Experts of a small language model.
Experts: 48 experts in each of 5 layers, 224 squared ReLU neurons an expert, 2 picks a token, a sigmoid router, a shared expert of 256 neurons.
Below are experts of layer 4 (counted from 0) of a mixture-of-experts language model. Rows are named router (the router's row for the expert), up (a neuron's input weights, with its number) and show model dimensions 0-255. Each number is 128 + 32 x the weight over its row's rms, rounded and kept within 0 to 255. Numbers have three digits each.
Before each expert's rows: "comes after" lists some tokens at least twice as common just before its tokens as in all text. This comes from a sample of Wikipedia text that the model never trained on. Tokens count by the router's weight.

# expert 44
comes after: " |", ",", "-", " by", ":", " ="
router:129099155152115140090105091152122126143127173122171175074157182171163084143173072059133112167156091130107146136136064122102106095128114144104117167184161098180186111130226150101136082135131125140162125145138097152140122102140123186112122143065180184166065132131155107147131159103085082087126130158118111136112132136083088166134169110130109161130109073128098145201193142131171165117192098127052147116150078108105142131083134184091134128094116091153130155137147121129130086060152117090074125118152108116120180127143123131156087117107177113091100147084168123139100144110153084166089133147103154130170121111085161132172107116101106089115175153101153141143188082114049092191104117140080144118128099168158144110124079101147178070132131096155132077117209148129097088163169141
up0:164147117125065120147129141153193161109134173103142128184162125146101118176111121120158079126093182217129120168140119119058172143139196142062173116079125148170110134120156181107107176127142153177190128179121100161051189122131100100079115105132122194164140090084133125115149164117110120095121091124133109086135198094092084070102085115159098087091122097111130093172113161116088110156103120169110141103201118094098116116116176138092149162100139082166152117176138081085137065163140087132081134117144132125099149095154171105172147143124179114133121176098138167119103157132189074136116147114094134145112162149099172141100083122129093186107159080102134119138153106138116128134112077123132174149081147129147079121153187133181131101090090177112122141165165132133071147099091063
up1:103176069129093101105098140135070088121110153135146158087067154157065121128087143165177130118103140092152081128166139122136123161129076127142142180137111070183094090135127109090135113192168126139169113088156059165123064140155140107161138127108070156135136173133158098136153116105153130116153071141091169090178077118100097174128175105116116118137158118129103117107083144093204125149129143151142125138125104143131117123152150132123188176140080143130215118133149164065139137151121119062124079158151156143108095131133145070161097197176172087133133102142126146137155169087152151122111150160103113128112092076213125087099066098146141190170158110111161076125143100123176100077147117102101147139136126096165050085159114073113131081133204123146100153089145174169082077143129103
up2:147131166133108064094133127152151106187161175086138190127105144110086169139189185102106100159137120154180127159139098096070082150164125119090115149137125094117128110171169132184130134145144157139143175086065127160115123146172117171155112108097137164182105151123175106172147147068144157121170138160136135065167155097161157102095129169117119101169114139091135171163108125150154118155119156097083099098133084054112176125078125227142143097039110097124129110102130093095109121149144077160111148175142175156129104130132167160172109121062112166109118068071081088127132122145142120110115102127143121111135159111175163131086151151096133097130149152065092135114105087124124137140053125165114134207102087124103087077087115127192087073161169124105154117122118165162119141163211108
up3:095132147122138137163153161142141085195163180128095084125151119137107140099116131153122133239088142176112183066092136114154142105092172107065049156125123153107155199154122153119139116143113179171178104149123090097119078115166114104174129092096088109112129099123168143166095141138133148137130172134167140122130173080108086123132162173134082153063138093131095101200115142143122155128197098144149162092135146117137117064121032136129172063129132117088090161156090167152135133111131112077098122120066127099116113119096087195110147124085141105129116165091158113143041119107095100149192138123130061135129110163133149181087136122151136085117079093107136127157091081183098113131102154191153160131148122130141170172119093139137142154173114156096133067048159140113130109117136144
up4:169150174149095159078137169114160152125086104142104155098160057144143112171089091113132147149080199098174168127192153101196089138095138147128136173195131152139150196115162079135103090114125100103089115147098080039102140171105108154131106118091166122137127133119145052172078164157109142147126129090167115175119124122109159171105075114120149142166148094161120076185156131153154187114141107110114143129180067149114073090100158083097172119160181145113117133087113096191141118109131090170165068088115152129107129148130083069171100131062131091120096184102185121151108126130134105099163143108137147096135102143091136149195159047070128065134182115131103145116121121195110115154139112125149184134133147115099094158125094118142157138126097115096140101109133099073125129168111168
up5:130123136195101094149092156136154062118143083181166168112156142111097167093048153126105150134115112184116094145152131097120199149091159145120144134183105116154206152160165062070083121137112142112130206096116154195137103078100130164111145128112127090129190137108091137196113091108146130093134130135127141049158161162116119139105122086111130154129102117148172083128113131167149120107143142115162145115098112192149137158119114102094134122128135139121103146117186105136165075159136028089161087175113121134170111171186098124112170120154032138110096063128135069157150174162162102156148146190128161183145108154105155082104129137100118152067095173146138129107131106131169128095125118181092149108139132140089124133134162122061119087142131120164069208103123165127177112111124143
up6:105145121133149143135157097077126173143083157157145134120183168210105102182117109102132149139148097122133104097137139150138202115157133154185101063167114175146155123216085155127121145130079121176119058140100107206076165139126188132189162098120101159099182157144152169127084109145158147119096045143091088162128065107162128118097140129169121183159155131132077129158087106141132087098151142154176155103173179154123182092090125143135078122148129118093146131145135094183173166136125140098118171133094100104084141111144116164128119092134058113134110143149104106140186109167080145134136084124073155098100133071126090074147164157151132146128063040164124058114103134130109127141145160141077152124172078122074088171157117164161085126158147094102136157129095123107141143112139117

# expert 41
comes after: " |", ";", "---|---|---|---|", " John", "a", "i"
router:145130142150124116145190116171108109149145087094147182060134158180156133126197062079163152105119180144106115111152138158124145088138141119134187165213164144174140070107143124103180071169120111154136121130188097091199123135117109155167138180091237156144113110183176144157115122114077062100098114167155159125111145155073064119119116169096119158141058074127108086117112171133156125095111104158129171087130126063096112102127183157081110154104098140146096155051123123098122149106139130120061155108130119149168140142134044128141123124124141116134122174115151108155117107143089063110123107144083122179106121129120130122092117120093113156077131141119152104117098118110058107211107149173085166158112104127103152103154106107170118110164145108198106119116145128107155106106172145
up0:158136167083169088069163092133104153110083175145148120115151138107184127095117133164100113137069136125130142052181165154123156155134128163187134114165118120145136053109142112114142106158090113139121147136148115182120149180101126051198132180102163052101161123168144116171120096059101154079190073079077142176094127114139087103126101155111109133144147058131161114127066144109146121107165143150119143094119125141149138119055089139145195100144169135099095148094137138086084111169142093123101105128115104105170089125135151147150159161102108106094149127103110143056184108121073110096124122070137144099155137099185054132119165071145084145146120109134159113100110089125085137150132146144149133146132154084151155102130107076154106163146072054169199154165178118083156128095143184
up1:168112142130117150165206145192114146178125137115175100098153196164100168171126180089168127131111118143172159136080128134126117128125085138160139130106072117190119147152136140116110175110113114067157108135091161124191120133120090092112113164117036162092093176126146110164103097115094105106108119132120122127097143116143087117149136101080150123173114093123158141113144079176118109105200139105124167104132123118087103057184131086196152114116112124079156220131120112155122132133152152054080165094135175175072130144114117145115175128144195107160112096138157136100150140101052119103110113113089099090110125219147103132111119075084142124161168134122113110112157136127073126168125093066146119104197150151079129165147082183138087193132114108176091186110183125156155119100126146
up2:143140104154136048140099107195151130166181095162135105099131133174162076160185056121081132135105175127154132160081169168077135086086115140109134119126152134118149082148123121105156174135083091102144139141132097102119126111177152055142143166099187128152108113152138086116095124125136155115104164129129114129135087136134133145201113195152144134134098099144158138108164165105129163138130100169076161119099169162085113127191166159116110155198105089091148154126164214097140118084108183117089127130096105150076100142098149149098128093088128097112159180136141131129105061147126120127117163105153144172150119114127106130175117149094056152183142165137181193106134177104099110120069078200129170154060143034117101124126120159151117158120148123069121098099144139082126181061170136
up3:143131073085148167132173086092147121154105166167091111102155124131100146094149103079093174140070178133153158115092089077156160156132128084143123134127104161173056111120115163068118071172109103136142148122143066152151096063138089140085125128109143100109166109165199120139148113142069161134066120199141119174220234148085177078138073124086171135135125145114081116094095162110141166117068113145141128125106129059120131102105186145110156105126168174170136109138131161129123145112107145110108154101122124118101133176039122130160139140118096113142125184113110107159114129102176116105121128110153146081107142124079105121147171099181192083173132152129135106119097102117119145050088096126047092172126103147120138103157147114111124125089158119088160150139092141173135103066114102
up4:142144120094131166160071122164114190156097118123198116139178104119113172098146094140133098104093130118071118149110100152140120148109128135085216157160136137169072135111101137125134163132115092127104115134164147143141121081151116196089187140113190194097119118120149130114156136146057178156081176122111127148135138154110138196105116123082140139092098125037103103153094138148127152134125181094110088100120120128079076161172129109127143127171124117116137055153118133105113156125111113185133162130072150112099134159153150170097074145072193120115124165152144170067111123142129149119167137134141137162160134064158095101103148147131163053163185112160116089151184065134116158142125148171114169178158080120137171133100117117139157127050107083115156120088075107100074064086149213
up5:094156167118131086124119092151074118180078141094113100103141079153089145175143071185116107138080169210175096130153166198121120052185076156090126168151096158141126171139158157091117165104131141181163079130092110155170125082234132082167131143138132143084126147138130114135136142039142114154126132113147103149112151099091100119127099134135155132135115180113108124158123168120169080116144134158123099125128059107119154123099070084107145069141122167112142201115101159131130155110099051116073098134126115138094132113142153100147143102117102094136162161075129169146161146110092108082111118126100173124107159128109104122166104123090120194154107140160167107131108143165097139067098223130128157231160155116143157109088126118138125157142108151126071154113133100124078199134156138
up6:114150127154131082122133193174161104107093201086121099102092135107080157162109105142168168110146119085186146143167093191151128134092112132141103149122140073173152161081126160158117177170146058143132091112137123175105110136127084127165135113114105142128216147123114068134128090093068155131100139125123104163094135071142075148133130137123129108120066117149153123143163186151135146096088132122164092159109116158118111103117125169136133078131081151103152117132148168139162173163127189074123105161153131168121147191126138126144162094136110129121118213107093155114175107125136133190114158169089129135128116185223077207112124094059099137108134115140118147139148154145157062137068108184082122163141097150080065113171110110101128105089011142157121089103172134136149137120128111

# expert 25
comes after: ".", "\n", " |", "==", ")", " =="
router:118154208142154163144159117157082097179159127088154131064129093148171141103158102147176139171119128114063122084178120139120163091123091163108095114170088125136214082168166114099137107098122087209097095096157078093182154132151150203107142134116162131172099098220162115162110156091108109116131125173133120141109143135130151197140122080142136131164103163145127094104117134139146148069169101097108087121112135072144148148135149151095090153107131063123108152120133139111120056138071108117162136114131091160063151138110051118156166142139170121197141113103145131109097132149088118170095124118094160190104137122145130125161099112100066159127153052115132108118103081106080138178121097145085216128084138160121190099123068103180086093104146120149117103109170139150144111111126143
up1:087100103133135111087137106117175177104155076130121153110189143150121098115158167189156113088096141101110170137085079136117108065140151098116127095102157142179129120137057202132138142153135129095142139101125182110153089153038219128115130086089105188166099197124139154106127158131112110159152062115152154141108219106128174133145098120116130087143132113103152166148129073091107085139141151176163143118173144145113150134193085118171097163128139114129121122137128137132096207139127161170166091182182106136085118164118106109127094102082125139109075116170123046098083120124100137151189116127081121141089117155096067117142124142161150196074111152098153104098133094115141108087171145067110119100143114142088093094096150041156158145100146114117145106066129157105119135147098089
up2:096149067086165126099184057182083165094156173138084174157101118120109133127126145115102151079167187132112114086076200116126141143150080145086148147156115090117130166126097172147117146114080148081092133126066077107076144103149156058135107137123165168079087094177172145106133110198137098116121143154086167128173148179146111145086054112168126169140097097165143149127114129133098123150147170125160126128138084160107079122086119092152151116157090189091167082134154134143061100082128116167084173100104093127119118119140160121154072146067083138082094123162147105101174125108132110095169194141125166132166115058130098124100111145133102102120142190106092147103073160139140064085100116112175153073126108096099148103088159148145103163108212107148113125138098107146098098109140136
up3:123129126111129150139204120101175158076102138142150142122140160126081204051112106084126121099099167130104248160119155069151136161162151155117126135102137128167129128087149098124209172138203153139161123116148145073119120162143140073101102131147095127108050141140140107095149094156146116124087148092125140091162161171160099110136147153122145178099110132068079129171145109134201096122146143080172175133107045166117123135183054137151088070173127108111179091133152150147119125076119191136060125200097187096124098104097098110099147100113150131120114100130164094105132110084131129146128071116115077174144130139123179164071167125107112147116111140145103122131159136129193098133127211149154154172112137090099110122159124089102177145158108109141116160143117136146101101129138085
up4:143125128127100081143161175101129126146198121170069117132098141118112152134100111149163141126141186136126106115119153132075108168075103150100130113131173129112136107140111168095059162141116186150112134173115116122138122174237097139182167100081149149151161111134140139110125176130123096109134097117149131102083180130162154061129102099120125085142132154163112066118121078077179164086165104154119139069204095142083120180132141203143115079112136117137107094132160091118143073177135187144052111157117200145091112129160160112136206166148142093159086082116183156095154115168141177103106093086164165126138142156136083169157137140101146127162201177117127109107072123120085080132128108158166120165116142118095112179145143153153153136113150070090157120220088115108121131145099145
up5:128148141089172095146166144020104100083068165125184167153103146076108098134147157189137060124116150148126103154168108178075090113105131073136077194119138143166132115121153085159138102112177114138197109079139135118076119163095151062088132089159181141138068079140178130120095137103122136108126120095116161163127133083127164140107135170167107139175137135105156114081138147112043142161164086182124086122139102158136104162080156169082122144095104111135155146103113160142096132126099172142126114139141130191090146163128145109144088097134182131124135149101133151137104177106165066139116123149155104169110101163134176121144156177097197143123122143119134186127188116104205155152116101124190080119079173127137094129110158082133066118139111121065120135127179137185176119109135075
up6:112085124163114110192094108144157094070137153129119110130092191100154086137125114098148113148136110107152102118181097177105165163116138109133127152138110094139142145094157111103143117169200120146127092117092152147129165095145129102130159119134170109124166098154153109105084100040151147137090164079175152133076116100071141106192107174113191095121101143112201132074144137118108081141129143118202142080147116204151169144149174152154075171142085111109171155124121014145108115150104135118151119116100048172109169119149110119157137134121141098102114072177175162119171102124146143085114153154150127135135114111157144152129120132096099218156143121145041110135202086153159178115082160170145107201112141138156082089158114121141073145113129154098106161167094132136141136137164192
up7:130122075100070182123106083152098135135112105097119133133154135167145129114084155156103117142169126146090079144122127105128127159115150173149136145151087116146112169111150103089086161052168131148109126079164098150140176112101197102111113118143174169147111102150098144103072115205152126126175096143176123151095151121137059137163099074140159156164090231120136156066147179112133087114118127134084121128113150108108110145118176056157148105182101093135063132087129101171131104141127095133126095120093109043131158143098055135127073122083132092105094173147125107178148122086128114058119097187105145144106090092127181148180163109105147129145140111149129134114083139149159148136098185174145141115065101172151172069143143169181113116146163116166132173174131127108066153189065151